Experts of a small language model: 17.8M parameters, 357M tokens.
Below are experts of layer 3 (counted from 0) of a mixture-of-experts language model. Rows are named router (the router's row for the expert), gate (a neuron's input weights, with its number), up (a neuron's input weights, with its number), down (a neuron's output weights, with its number) and show model dimensions 0-95. Each number is 50 + 10 x the weight over its row's rms, rounded and kept within 0 to 99.
After each expert's rows: a language model's description of what the expert responds to; "comes before" lists some tokens at least twice as common just after its tokens as in all text. This comes from a sample of Wikipedia text that the model never trained on. Tokens count by the router's weight.

# expert 47
router:47 54 44 52 41 54 64 54 61 59 35 25 47 58 48 48 51 61 55 40 53 73 52 55 51 43 45 47 59 46 39 45 69 48 45 42 25 50 33 59 38 41 67 38 42 66 64 53 35 50 37 60 50 39 55 61 36 50 49 42 52 67 37 58 46 55 51 47 59 59 30 41 47 62 52 50 42 59 49 41 55 39 54 50 52 66 30 70 55 48 35 53 38 56 45 47
gate7:67 46 47 47 45 44 48 62 54 40 60 55 37 67 57 40 54 50 57 46 50 53 26 49 56 52 58 54 42 42 55 47 46 50 55 45 33 29 43 48 58 41 40 48 53 56 59 61 47 44 37 69 35 45 38 46 45 62 43 31 58 58 54 59 50 65 31 69 52 56 44 55 44 44 59 50 36 60 48 29 15 61 51 63 56 57 53 49 49 51 62 51 52 38 35 53
up7:80 41 48 52 46 43 40 56 49 48 55 51 49 64 47 44 53 46 43 45 55 60 48 51 54 37 51 43 38 39 58 42 60 60 54 52 38 32 42 50 45 43 33 47 55 53 58 68 45 58 34 57 35 45 44 47 42 46 45 41 71 73 39 58 53 57 31 58 72 52 37 53 44 43 54 54 48 56 62 30 26 58 47 49 62 55 50 48 36 45 56 49 63 52 29 58
down7:36 38 57 57 37 46 51 62 42 53 60 41 47 49 33 43 65 49 53 36 50 53 56 61 45 45 61 49 35 43 40 39 42 45 42 21 36 51 32 64 50 51 70 39 47 51 53 46 37 42 59 43 57 50 57 57 46 50 46 55 43 48 52 49 43 60 58 54 53 44 51 27 53 67 42 50 53 66 51 58 33 46 64 64 71 58 23 68 63 54 48 58 49 50 47 44
Description: Blank-line newlines before a new paragraph, table or section, and the opening == of section headings such as ==Career.
comes before: "The", "|", "==", "In", "===", "="

# expert 16
router:54 34 63 49 55 41 64 58 42 47 52 50 58 46 45 50 45 37 43 46 31 39 27 39 48 52 69 53 45 58 60 43 38 54 40 42 63 60 55 70 45 69 62 48 59 59 68 45 52 45 50 62 77 41 64 57 53 43 45 56 60 41 53 47 61 48 58 51 47 38 36 33 46 40 56 41 63 33 62 56 43 40 43 49 47 45 48 61 61 29 53 61 42 49 34 46
gate0:45 37 40 54 61 65 47 56 49 45 60 61 46 50 46 41 63 42 42 52 44 53 46 53 53 29 38 56 49 51 61 47 42 71 50 56 51 55 42 43 50 40 43 68 49 39 52 68 56 50 36 44 46 46 51 54 54 35 49 58 62 65 51 69 56 33 40 65 36 41 47 34 43 78 49 47 41 63 65 31 34 55 55 48 43 44 67 56 37 58 54 57 40 47 36 64
up0:44 46 47 43 40 71 56 52 52 44 65 50 12 49 40 43 46 57 58 42 42 52 53 50 63 53 30 41 47 76 44 48 50 50 58 44 59 47 51 60 51 45 42 45 57 45 65 64 48 59 47 66 50 62 51 51 51 52 38 44 52 60 26 54 40 47 32 56 50 58 41 45 46 35 54 55 44 50 62 51 41 54 51 51 47 68 40 48 39 66 75 51 48 49 27 52
down0:50 60 51 60 44 49 44 35 48 54 52 60 43 48 45 47 56 43 26 49 69 37 47 46 63 52 50 52 41 51 48 39 62 50 63 37 45 55 49 51 54 40 40 33 68 41 55 63 48 54 50 46 41 69 65 46 54 57 46 34 42 73 35 63 50 55 51 44 55 36 54 70 43 39 49 42 51 54 39 45 63 34 34 38 59 39 43 34 45 26 44 64 47 45 32 58
Description: Prepositions, mostly in, of and on, introducing a place or date after verbs or nouns, e.g. popular in, designed in, In 1979, Born:.
comes before: " the", " a", " his", " this", " October", " July"

# expert 36
router:61 39 54 44 51 40 32 51 39 62 62 40 41 73 27 54 44 74 41 46 57 51 66 44 59 44 46 61 56 43 44 52 52 57 37 46 42 56 55 37 45 41 46 63 56 51 46 56 50 60 40 41 55 53 51 55 26 36 43 49 51 51 43 43 41 50 38 62 55 62 40 46 67 37 46 46 49 63 37 48 62 48 64 58 41 30 37 45 70 49 35 61 59 35 54 48
gate0:48 37 52 54 48 45 49 51 38 46 49 47 57 56 53 60 41 43 45 63 30 54 63 60 37 44 32 57 26 39 50 47 57 54 59 49 38 53 63 31 56 57 32 54 55 62 38 64 53 67 48 46 61 64 53 65 41 25 38 60 48 33 47 55 42 33 41 61 55 59 48 42 53 40 45 50 71 55 44 39 56 61 46 59 28 37 53 58 61 60 50 46 47 51 50 61
up0:42 49 45 42 51 41 44 63 50 49 66 50 61 44 47 31 35 53 50 41 47 39 51 45 49 44 51 56 49 59 50 49 58 76 45 48 41 46 45 37 40 60 24 38 25 55 72 48 41 51 46 55 30 39 55 52 48 42 35 48 51 56 37 49 34 54 45 40 40 45 24 65 48 46 50 54 49 41 54 35 46 36 57 49 54 43 50 44 64 41 56 57 72 66 44 62
down0:49 40 48 36 69 43 57 65 52 56 39 72 52 45 57 51 53 34 53 43 47 47 36 35 57 46 62 51 53 49 60 50 46 35 40 74 47 42 67 75 47 64 63 48 37 35 61 50 65 40 51 44 65 57 64 44 55 66 46 40 47 60 69 51 60 59 61 50 46 62 60 59 38 61 49 41 58 44 55 42 60 46 44 43 45 53 60 48 30 61 56 50 39 56 54 53
Description: Pipes, blank cells and header words opening or filling tables, such as No., Votes, %, Candidate, Year, Position.
comes before: " |", "\n", " ", " %", " Year", "|---|---|---|---|"

# expert 57
router:68 48 60 43 53 40 43 62 61 56 47 58 43 65 51 59 64 65 40 41 61 45 47 48 48 55 63 30 46 55 36 50 53 36 47 39 67 55 61 40 45 46 61 53 45 36 33 45 68 51 40 41 59 58 43 56 70 62 53 40 45 55 53 33 32 35 41 55 54 34 46 46 64 46 52 49 54 38 63 32 36 34 57 46 56 39 46 39 43 61 52 53 44 33 55 38
gate1:54 39 69 48 46 45 51 44 38 34 43 70 46 49 76 43 49 56 50 41 57 69 57 53 40 39 43 50 58 45 54 29 48 64 55 42 46 53 53 52 40 57 51 43 71 61 52 43 38 38 63 55 56 46 57 40 58 56 47 25 53 49 65 62 36 48 56 61 43 45 42 55 65 52 46 33 47 38 60 49 54 50 41 55 52 51 59 26 34 37 61 44 44 68 58 44
up1:42 59 36 60 48 47 47 58 68 54 71 31 46 59 35 49 65 38 47 53 51 28 55 43 72 51 51 54 25 67 54 52 53 38 53 54 57 57 50 40 69 46 39 46 25 58 50 46 65 56 38 44 61 60 42 52 60 46 45 66 48 49 42 56 51 48 50 46 36 55 60 51 47 48 48 54 53 60 55 59 53 53 54 27 44 53 51 63 65 63 50 67 50 41 44 61
down1:47 49 33 56 66 54 73 59 44 63 51 24 34 53 54 53 41 44 52 68 42 46 50 48 49 41 37 80 55 52 41 54 27 45 58 47 50 57 54 50 59 45 55 39 53 30 48 44 69 44 41 46 49 54 51 58 41 46 56 60 58 52 57 72 47 69 55 48 47 58 42 53 43 50 31 56 53 42 59 60 42 53 47 46 52 39 60 40 44 61 38 40 58 50 57 29
Description: Blank cells, digits, percentages and scores inside wiki tables of election results, sports statistics and rankings.
comes before: " |", " hold", ":00", "5%", "9%", "6%"

# expert 40
router:67 48 57 53 57 57 39 44 43 53 45 53 62 52 37 43 38 52 63 39 26 37 50 46 57 39 35 47 44 61 43 56 39 64 55 36 30 60 40 51 52 47 49 70 54 66 35 44 56 46 53 53 48 57 42 54 38 34 68 54 58 43 44 36 47 49 52 61 50 61 45 54 51 48 65 38 49 71 33 55 56 56 54 47 37 41 51 64 58 31 54 34 67 37 62 56
gate0:39 39 61 65 63 54 44 44 50 42 49 73 50 32 42 60 43 62 37 57 51 58 53 47 34 41 47 47 48 35 59 40 49 54 35 46 49 48 45 51 43 52 36 42 54 44 64 42 37 39 55 35 50 48 38 63 36 37 50 53 25 60 68 47 39 48 62 42 63 47 54 52 35 37 52 51 49 55 41 38 37 68 42 59 54 56 52 58 72 54 55 47 32 67 49 62
up0:49 40 62 59 67 52 38 46 50 63 60 55 54 41 36 49 51 63 35 55 39 65 33 57 47 28 45 41 52 35 64 39 48 64 52 43 45 48 44 53 58 44 54 44 53 46 63 47 34 20 62 32 40 54 43 52 38 36 58 41 34 54 49 35 46 56 48 60 61 55 44 55 36 41 63 43 50 64 49 50 43 55 52 58 55 38 51 62 64 42 49 29 34 59 51 55
down0:35 68 63 49 42 71 24 57 51 50 34 40 30 51 50 47 52 48 38 57 54 45 40 56 38 39 60 47 33 41 54 48 42 41 35 61 39 40 59 64 55 33 55 54 55 43 58 53 51 50 55 60 42 28 45 37 42 35 56 72 54 53 53 45 53 47 53 77 49 33 56 64 50 39 51 44 52 53 48 49 54 48 38 66 59 42 52 53 48 60 64 45 47 38 53 52
Description: Pipe separators between table cells, mostly after numbers in results or election tables, plus semicolon lists, coordinate marks and infobox labels.
comes before: " ", "\n", " 0", " 1", " 2", " 3"

# expert 30
router:43 49 53 57 51 61 64 61 37 56 45 35 56 49 49 37 61 48 36 56 47 39 41 51 32 55 54 57 43 57 58 52 59 57 49 60 63 54 56 66 34 44 42 57 24 62 44 55 56 69 53 40 68 64 46 51 71 51 41 55 61 39 58 34 33 19 47 56 53 54 48 50 48 38 43 47 60 57 50 42 60 56 38 58 42 44 53 38 51 63 57 56 40 39 57 37
gate0:49 59 22 54 72 51 45 30 46 52 71 52 65 42 59 32 28 44 67 51 53 30 44 68 47 59 52 59 47 41 51 54 49 63 48 55 58 59 42 60 49 56 51 29 43 52 77 53 65 56 47 46 39 38 34 40 40 43 51 47 37 56 36 53 51 49 69 66 48 57 41 53 46 57 59 47 39 45 51 56 53 45 51 44 43 51 49 57 50 55 58 53 49 37 44 49
up0:61 48 61 33 39 43 53 64 45 53 53 57 32 59 55 49 61 44 43 42 45 53 62 55 46 38 50 43 65 58 55 42 58 53 58 38 47 39 63 46 51 62 37 62 58 78 19 45 46 48 50 43 45 52 59 49 35 53 58 54 43 48 66 42 61 54 43 43 48 34 49 27 50 36 57 52 41 61 72 58 59 47 50 61 60 49 57 41 54 39 55 63 43 52 62 66
down0:63 37 41 57 51 53 39 35 44 56 47 47 41 54 56 58 50 29 51 51 55 47 64 37 48 45 48 45 44 66 34 49 60 52 61 26 37 36 70 36 44 55 56 41 59 42 47 55 41 44 54 46 57 48 63 52 58 48 52 26 42 47 22 51 39 53 31 49 60 39 47 54 59 60 50 54 55 49 49 42 48 52 45 55 42 44 60 41 64 64 54 53 59 76 63 70
Description: Head nouns of place and organization names, often before "of", such as Province, University, north, area, Ministry, village.
comes before: " of", " in", ".", ",", " was", " is"

# expert 52
router:66 55 46 36 37 61 56 42 60 46 50 38 52 54 43 46 62 62 53 38 62 68 49 45 48 56 61 45 43 49 38 45 36 45 40 56 54 56 52 39 36 60 65 53 79 61 66 47 53 47 49 44 49 60 43 55 56 58 49 46 44 54 40 31 48 54 47 68 68 44 48 53 42 35 56 63 59 62 79 46 71 49 54 58 63 52 52 29 42 45 37 57 53 54 44 39
gate0:52 60 53 59 50 41 54 54 48 32 67 46 55 54 41 68 66 59 62 43 47 46 53 42 56 67 49 50 62 57 35 41 42 53 58 48 51 47 50 31 44 33 43 58 40 55 47 43 47 54 48 58 70 50 56 57 49 26 55 73 57 42 61 45 63 51 76 37 62 43 53 62 47 43 48 42 43 56 49 67 67 48 51 46 49 53 73 34 58 37 51 55 35 43 38 56
up0:54 56 41 52 44 43 51 63 55 52 55 44 52 43 36 60 61 71 63 60 39 45 32 44 50 46 41 49 66 52 47 38 41 54 68 52 56 39 46 31 49 43 50 53 39 53 39 41 45 57 42 62 53 48 55 60 54 26 46 76 51 28 49 44 61 56 69 36 66 46 50 56 34 52 57 48 46 46 64 64 73 41 47 57 48 59 65 39 53 62 46 46 47 46 35 53
down0:56 63 43 32 55 54 49 36 62 45 42 30 59 57 50 51 29 39 61 42 50 71 47 51 44 52 54 49 60 48 47 48 43 51 48 45 56 70 32 71 49 60 56 31 45 66 47 43 39 50 49 58 43 52 32 56 49 53 46 57 49 49 36 30 43 60 36 61 34 58 22 42 45 54 57 67 47 56 63 44 37 54 59 48 59 54 50 59 53 57 50 39 39 64 39 48
Description: Sentence-final periods, often fused with the word end (s., es., ).), and closing == or === of section headings.
comes before: "\n", " The", " He", " In", " It", " This"

# expert 28
router:52 36 58 69 54 34 38 55 51 45 52 56 65 31 40 56 46 51 49 46 49 34 63 45 49 54 56 53 50 62 61 48 62 38 54 56 51 27 45 41 63 55 51 61 44 42 51 56 58 55 44 50 46 60 25 66 47 68 36 40 57 62 41 36 40 54 62 61 59 35 63 56 56 47 56 66 66 52 62 51 61 42 73 46 33 49 62 50 42 54 63 50 60 46 60 44
gate1:46 60 50 42 55 57 55 37 43 51 46 43 22 43 56 50 61 23 38 61 58 33 75 35 62 65 31 61 47 50 50 29 43 49 34 55 57 53 49 73 44 31 57 67 40 52 53 55 57 54 49 50 57 30 48 66 40 43 63 57 53 52 52 41 44 49 44 42 48 49 54 27 48 55 46 47 61 47 56 48 62 49 42 58 53 46 61 40 45 52 55 58 46 54 49 50
up1:60 43 55 53 49 57 52 49 59 52 45 55 50 36 44 49 62 42 29 36 51 39 28 42 55 56 60 49 58 41 58 53 55 53 65 35 30 49 40 57 48 40 55 52 58 61 54 62 45 49 48 55 73 64 48 56 49 48 55 30 61 52 54 40 33 50 46 74 44 62 56 59 47 34 61 50 47 62 35 53 43 40 64 61 68 47 45 67 65 52 63 41 63 35 42 59
down1:49 48 35 53 52 56 63 62 42 67 63 39 60 69 68 46 52 62 72 45 45 49 54 38 53 43 54 54 47 78 34 49 61 56 40 47 60 60 62 41 41 51 57 70 40 40 30 40 48 43 43 42 41 61 56 45 59 47 68 57 41 58 65 50 48 51 47 36 53 33 44 53 51 53 37 39 38 48 57 50 69 40 40 36 50 48 55 43 47 45 55 44 51 67 43 54
Description: Number pieces in coordinates, dates, areas, ages and table cells, such as 47°33′, February 27, 1895, (age 54).
comes before: " |", ";", "″N", "°N", " –", "′"

# expert 49
router:60 41 56 53 48 51 49 56 32 57 53 54 37 50 47 67 46 55 59 34 36 57 54 46 69 48 60 41 32 42 43 51 53 51 27 45 50 44 41 40 46 52 41 61 47 50 61 44 60 39 48 58 37 56 50 48 55 46 56 61 58 31 66 43 46 58 58 53 49 48 39 44 31 29 74 54 78 68 49 55 36 44 54 54 62 44 45 43 54 53 41 33 51 46 65 67
gate0:33 61 41 45 45 44 69 40 59 38 62 55 50 40 60 36 41 45 39 44 61 40 73 46 37 50 31 54 44 42 52 44 52 62 49 55 71 63 47 49 34 60 40 44 49 51 64 39 48 51 58 53 35 49 44 44 61 36 54 54 53 44 51 46 52 52 63 64 62 55 38 58 71 52 48 59 56 48 48 61 79 47 61 39 40 60 62 31 58 63 64 53 45 44 51 47
up0:71 54 58 46 55 61 57 51 42 52 49 41 48 68 57 64 36 45 65 45 64 56 49 54 53 41 50 61 40 55 52 65 37 47 42 50 54 50 57 66 59 49 64 39 59 49 54 51 52 45 59 52 61 57 29 57 50 68 43 46 45 51 38 63 53 31 64 57 34 63 49 51 47 41 50 59 44 47 65 48 56 50 38 62 66 59 22 46 43 44 31 21 47 54 56 55
down0:45 56 54 35 37 35 62 51 45 58 48 32 34 50 68 56 30 31 68 40 44 49 56 60 54 51 53 60 69 39 44 49 52 67 58 51 57 55 55 49 46 45 57 53 53 36 27 25 61 55 66 42 53 46 62 42 64 67 47 42 50 45 61 58 51 55 60 46 46 47 56 58 49 53 53 46 34 51 53 60 57 68 68 49 65 56 47 42 48 32 45 51 47 59 37 39
Description: Prose verbs was, is, were and possessives his, its, their, census sentences beginning For every 100 females, plus markdown separator rows |---|---|.
comes before: "\n", " ", " 0", " a", " —", " first"

# expert 45
router:66 46 37 24 49 47 49 48 52 48 33 49 42 46 48 59 65 62 58 44 48 56 41 38 46 50 50 44 48 61 31 42 37 49 63 67 60 41 56 58 31 37 55 60 57 52 45 39 49 51 50 56 49 42 51 51 70 61 72 44 42 40 43 35 34 51 35 61 66 43 72 45 38 44 44 59 55 52 50 32 56 41 56 61 64 50 61 44 34 44 58 60 42 42 54 46
gate0:24 57 36 50 59 47 50 43 65 34 59 67 45 52 48 59 36 43 39 51 48 60 49 80 51 54 55 44 58 72 55 47 52 63 46 42 52 35 24 39 49 48 35 48 33 48 56 52 45 49 40 61 61 58 69 54 38 52 24 44 44 49 55 37 60 58 53 56 52 60 29 63 40 54 44 45 49 54 42 50 55 45 53 56 50 39 38 62 56 50 41 49 39 54 51 51
up0:43 66 44 37 45 49 56 41 52 32 49 37 45 53 41 57 48 49 65 36 45 55 60 53 58 63 49 39 61 61 29 40 43 60 53 57 68 34 47 35 46 52 48 62 48 53 66 43 42 41 50 67 51 44 68 64 42 55 37 34 41 33 54 32 44 54 36 65 60 57 52 65 46 56 52 58 60 56 45 44 39 34 65 47 57 41 44 58 47 44 37 51 33 49 65 49
down0:51 45 44 42 36 47 32 36 45 45 49 61 33 29 61 44 43 42 43 34 50 48 53 35 58 38 53 66 34 38 53 43 55 49 33 35 36 44 48 45 56 51 48 52 57 43 57 48 32 47 47 40 55 56 56 58 31 46 29 41 70 50 56 53 63 43 46 51 56 74 24 52 49 50 38 44 47 57 46 50 64 48 47 37 42 60 53 48 44 42 48 57 50 72 36 49
Description: Closing parentheses, brackets, braces and quotation marks, often fused with final punctuation, in citations, years like (1979), and formulas.
comes before: "\n", " |", " and", " is", " –", " ="

# expert 12
router:58 39 65 40 38 33 50 53 51 54 43 49 47 45 48 70 43 51 47 33 61 43 56 48 26 47 47 39 51 57 51 45 63 32 50 58 42 53 65 49 59 46 58 67 53 33 37 42 43 53 33 54 51 41 34 52 51 61 41 46 65 63 43 38 51 47 42 48 31 37 56 56 52 51 60 35 62 56 50 35 49 46 72 44 50 41 34 51 26 53 31 50 52 47 53 37
gate1:43 58 33 48 64 46 49 50 43 30 52 47 40 55 58 51 29 55 71 60 46 41 57 33 29 41 26 52 48 43 57 54 35 50 51 56 53 50 40 26 43 68 59 51 46 36 55 20 39 56 57 50 56 41 43 43 55 52 37 43 40 41 54 57 64 45 55 49 56 40 41 61 56 42 38 56 63 53 39 61 50 50 58 50 39 56 48 59 46 61 40 54 33 41 54 55
up1:42 45 29 36 73 45 49 48 33 50 41 53 49 73 52 58 53 45 58 71 47 43 60 39 50 45 42 53 46 52 48 52 41 54 63 47 59 46 46 24 31 58 55 51 55 47 41 18 53 41 50 43 55 36 50 51 53 65 64 43 49 54 64 47 50 35 62 49 51 53 42 38 59 49 49 48 66 56 47 48 55 45 52 68 31 45 50 43 49 63 34 58 64 50 55 63
down1:54 44 51 50 37 52 54 50 62 37 39 29 52 55 55 38 52 60 42 29 46 43 46 44 56 54 35 37 45 42 68 30 58 57 50 46 52 46 46 52 65 38 47 45 45 61 48 45 19 45 43 38 54 56 51 49 59 55 59 43 57 57 43 67 40 54 39 47 61 52 48 37 49 68 62 61 68 56 47 52 62 56 55 46 38 63 61 43 61 50 41 58 66 41 55 21
Description: Numbers in tables and match results, especially years and scorelines like 2-1, 3-2, 2022, plus digits in codes and times.
comes before: " |", ";", "-0", ":", "–9", " –"

# expert 41
router:58 34 51 52 61 51 58 30 47 44 33 53 49 52 50 63 46 52 51 50 66 70 61 41 55 44 56 35 53 49 56 51 22 39 39 34 43 66 42 57 53 40 53 72 57 50 58 51 34 51 51 57 53 57 48 44 32 46 60 47 58 46 59 39 79 45 49 41 59 53 67 51 55 58 41 39 65 72 45 57 42 60 47 51 49 31 53 54 50 37 40 54 57 49 46 45
gate0:54 39 35 48 54 55 46 59 53 67 55 42 46 65 50 34 46 71 45 46 44 35 48 35 51 52 32 62 56 48 51 44 52 47 67 55 73 47 49 44 38 55 29 52 39 33 45 56 49 52 43 52 40 52 42 58 63 52 36 58 54 39 34 52 56 48 58 38 58 47 40 59 64 52 55 45 52 53 60 61 40 64 66 61 46 49 51 69 66 49 26 48 39 55 29 59
up0:47 39 42 47 31 53 22 32 63 37 35 39 56 49 43 54 58 49 55 58 45 57 59 58 51 53 44 58 34 59 46 55 41 45 38 59 28 47 50 44 39 55 29 51 44 82 52 48 46 48 50 43 57 36 57 58 49 52 50 41 55 37 49 55 46 66 45 43 40 55 49 49 29 45 65 50 60 65 48 48 55 51 52 76 52 55 33 52 61 44 44 53 41 50 42 60
down0:58 58 44 45 63 58 51 44 46 36 49 45 37 49 31 62 66 49 33 36 53 55 38 34 54 53 51 42 54 37 38 46 41 50 55 61 45 46 43 64 54 71 62 55 49 35 61 63 68 62 49 62 49 45 63 47 57 53 50 60 57 47 58 35 46 25 56 48 26 52 57 65 56 54 36 49 68 57 58 44 53 50 46 57 51 36 40 58 53 61 68 42 68 55 43 46
Description: Mid-row table cell pipes, table divider rows and colons ending infobox labels, such as Label:, Manufacturer:, Award:, Preceded by.
comes before: " ", "\n", " Best", " Nominated", " USA", " 1"

# expert 46
router:47 52 59 47 42 56 32 32 39 40 57 58 45 22 47 60 49 55 46 41 56 48 64 45 60 64 56 35 43 42 54 40 68 47 58 44 41 38 62 53 59 36 39 63 43 55 55 48 43 44 28 50 43 45 43 65 43 60 59 39 49 59 38 41 62 37 36 43 50 38 60 44 44 56 57 56 68 42 50 43 63 34 57 67 60 53 40 49 42 42 70 59 41 55 59 48
gate0:41 42 57 39 47 56 47 46 56 49 56 47 53 65 47 42 57 44 44 58 64 46 54 58 56 53 39 51 34 56 38 62 47 41 59 46 54 65 38 46 42 32 61 27 30 58 73 45 46 35 55 44 56 48 33 43 75 53 55 58 68 46 42 32 47 49 44 37 51 55 44 48 30 46 49 32 58 49 46 59 51 62 29 45 43 58 45 50 42 58 56 35 29 49 47 53
up0:49 59 35 55 64 25 43 43 49 35 55 59 44 37 58 49 40 46 59 48 37 60 30 38 58 43 45 54 42 42 51 47 35 61 42 52 59 46 52 38 54 55 54 48 53 52 49 34 40 60 50 59 43 30 59 48 29 42 49 46 61 46 56 49 33 47 31 62 49 57 44 54 49 50 45 73 30 42 60 36 49 51 58 38 37 62 52 47 55 63 51 54 68 66 67 58
down0:63 41 55 47 56 43 50 61 49 64 54 46 51 51 65 47 60 54 44 45 50 53 43 48 43 52 47 54 44 65 62 47 70 45 50 34 44 79 64 38 45 50 66 48 62 58 50 40 47 45 55 40 59 50 35 49 54 23 55 43 67 55 59 63 69 53 66 57 40 45 75 67 50 48 52 43 68 55 36 66 53 46 51 42 49 34 44 43 51 62 46 55 39 49 60 37
Description: Middle or later digits and signs within multi-part numbers, years and scores, such as .294, (1875), 4+2, 1994–1995, $75,000.
comes before: " |", "1", "2", "5", "4", "3"

# expert 42
router:63 61 45 65 34 66 29 39 37 61 65 51 52 53 47 53 48 70 44 32 44 50 30 41 61 39 37 35 52 43 52 42 53 58 49 54 48 53 39 56 53 37 65 58 49 45 44 56 54 59 49 55 42 47 50 36 50 60 41 51 57 40 47 54 64 52 35 42 51 38 63 28 29 61 67 54 53 62 37 47 36 42 42 53 43 40 58 47 39 56 32 44 46 45 55 61
gate2:55 50 71 59 55 46 53 55 42 27 56 55 54 50 57 56 43 34 52 43 55 61 47 64 47 36 49 51 49 56 65 47 33 32 46 38 31 47 39 58 52 60 54 52 62 26 44 28 47 54 33 52 43 41 48 65 48 46 58 40 53 44 58 39 49 49 49 43 57 30 53 59 37 56 33 61 53 46 52 41 63 52 43 60 63 47 38 42 61 60 71 46 34 57 53 64
up2:57 58 56 48 30 50 57 50 56 44 56 57 40 42 66 56 43 39 48 47 47 51 53 42 53 39 49 50 60 48 58 50 29 35 39 65 38 54 46 67 30 62 54 53 42 28 69 50 54 40 38 71 33 49 64 47 55 61 62 28 50 49 50 39 48 56 58 53 33 42 60 58 38 60 46 53 54 50 42 25 42 51 41 58 56 44 39 52 65 55 65 45 33 49 48 52
down2:62 47 56 77 49 48 51 40 29 39 46 59 64 57 52 52 53 60 57 47 59 60 39 58 63 49 61 48 52 37 34 30 49 54 28 42 44 45 39 47 50 56 60 53 58 57 37 53 53 53 47 46 57 49 35 58 51 33 42 57 52 63 72 49 49 50 50 40 58 62 58 51 57 54 44 59 62 58 50 52 45 34 46 44 49 20 54 65 52 41 52 67 49 50 69 70
Description: Forms of be, became, and "as" after a subject or object pronoun, such as was, is, been, treat him as.
comes before: " a", " the", " an", " well", " not", " also"

# expert 14
router:58 47 53 50 51 63 57 35 75 54 36 63 55 43 61 39 45 46 52 58 40 71 61 51 62 46 49 43 49 41 70 58 24 58 68 43 48 62 54 71 58 45 56 62 63 60 42 55 48 41 63 50 51 54 38 29 25 46 67 49 41 40 51 43 57 49 52 53 61 56 67 40 33 39 48 46 51 46 35 51 58 40 61 48 52 47 48 52 48 53 61 48 55 53 60 48
gate1:37 64 56 34 45 47 44 56 49 43 49 51 30 42 52 58 57 39 53 73 59 54 56 66 63 63 44 60 51 50 53 45 68 45 50 46 57 41 52 46 46 55 63 49 48 61 54 46 61 54 48 60 54 55 63 54 54 51 59 62 53 64 62 64 49 46 40 48 41 29 32 46 60 45 48 59 59 46 62 42 41 54 36 52 67 61 65 22 50 72 48 63 41 59 26 49
up1:39 55 51 42 61 34 50 41 65 33 40 39 54 52 70 66 51 51 53 61 48 51 52 41 62 58 36 52 46 74 53 50 53 52 54 54 57 53 31 50 58 38 64 50 57 56 47 38 51 47 57 45 53 47 50 33 51 52 48 52 26 54 42 72 44 53 52 57 36 41 31 41 47 36 53 44 66 54 65 53 41 47 33 64 40 61 55 37 60 52 51 60 29 50 51 29
down1:51 44 66 41 65 51 47 42 37 68 55 49 54 38 63 34 52 38 36 68 34 67 45 43 68 48 46 47 62 58 48 45 51 64 50 33 50 38 51 50 53 43 35 51 43 63 36 44 66 40 47 42 40 45 44 55 56 42 66 47 50 52 51 46 46 63 40 72 42 65 42 72 60 43 45 51 37 50 45 58 49 42 62 46 55 53 33 59 65 30 42 50 54 58 36 52
Description: Pipe separators between table cells and colons after infobox field names such as ISBN:, Genus:, Total:, No. of seasons:.
comes before: " ", "\n", " 0", " 1", " 3", " 2"

# expert 19
router:63 49 57 46 40 61 45 46 50 45 70 62 46 44 50 72 27 64 62 56 46 48 62 47 64 58 50 36 62 48 40 48 60 35 39 45 60 58 56 37 60 41 47 59 38 63 45 56 67 51 37 50 52 57 61 53 52 71 63 47 41 61 53 50 34 53 56 49 51 43 60 60 37 49 66 68 53 48 60 47 62 56 48 62 32 54 53 58 52 53 41 71 51 55 64 68
gate0:52 58 53 60 64 37 40 47 65 56 58 39 57 43 71 49 42 64 63 44 29 54 43 53 55 52 44 46 37 60 61 65 45 64 75 51 39 44 48 45 49 56 43 50 44 31 60 50 49 54 50 44 51 43 30 64 33 41 42 38 39 60 56 51 26 56 56 53 50 46 44 64 44 42 52 61 35 49 60 48 32 56 59 55 54 58 54 58 64 42 56 43 70 40 46 67
up0:59 24 45 26 50 57 53 45 38 51 60 49 57 55 36 37 51 26 42 53 50 51 53 67 45 51 35 58 40 47 33 53 53 47 48 45 54 62 54 40 54 55 54 38 72 55 16 43 36 36 49 65 45 49 56 42 46 56 44 51 44 50 49 47 63 34 40 56 52 48 43 53 53 44 46 30 43 56 41 59 63 65 47 47 41 41 51 40 52 55 48 47 35 60 57 34
down0:44 40 55 32 30 34 59 65 59 49 60 37 73 60 44 50 47 41 66 50 41 43 63 63 55 63 57 49 49 41 42 47 45 36 54 66 60 54 45 48 32 47 38 57 42 55 74 50 42 62 41 45 52 57 48 54 60 54 47 44 30 44 50 34 39 34 51 55 47 52 51 63 49 35 41 56 55 29 56 67 43 42 59 48 40 43 51 41 45 67 43 58 53 54 41 34
Description: Numerals and quantity words such as all, many, several, two, three, often in measurements, dates and table cells, e.g. 6 ft 6.
comes before: " |", ".5", " years", ".6", ".7", ".3"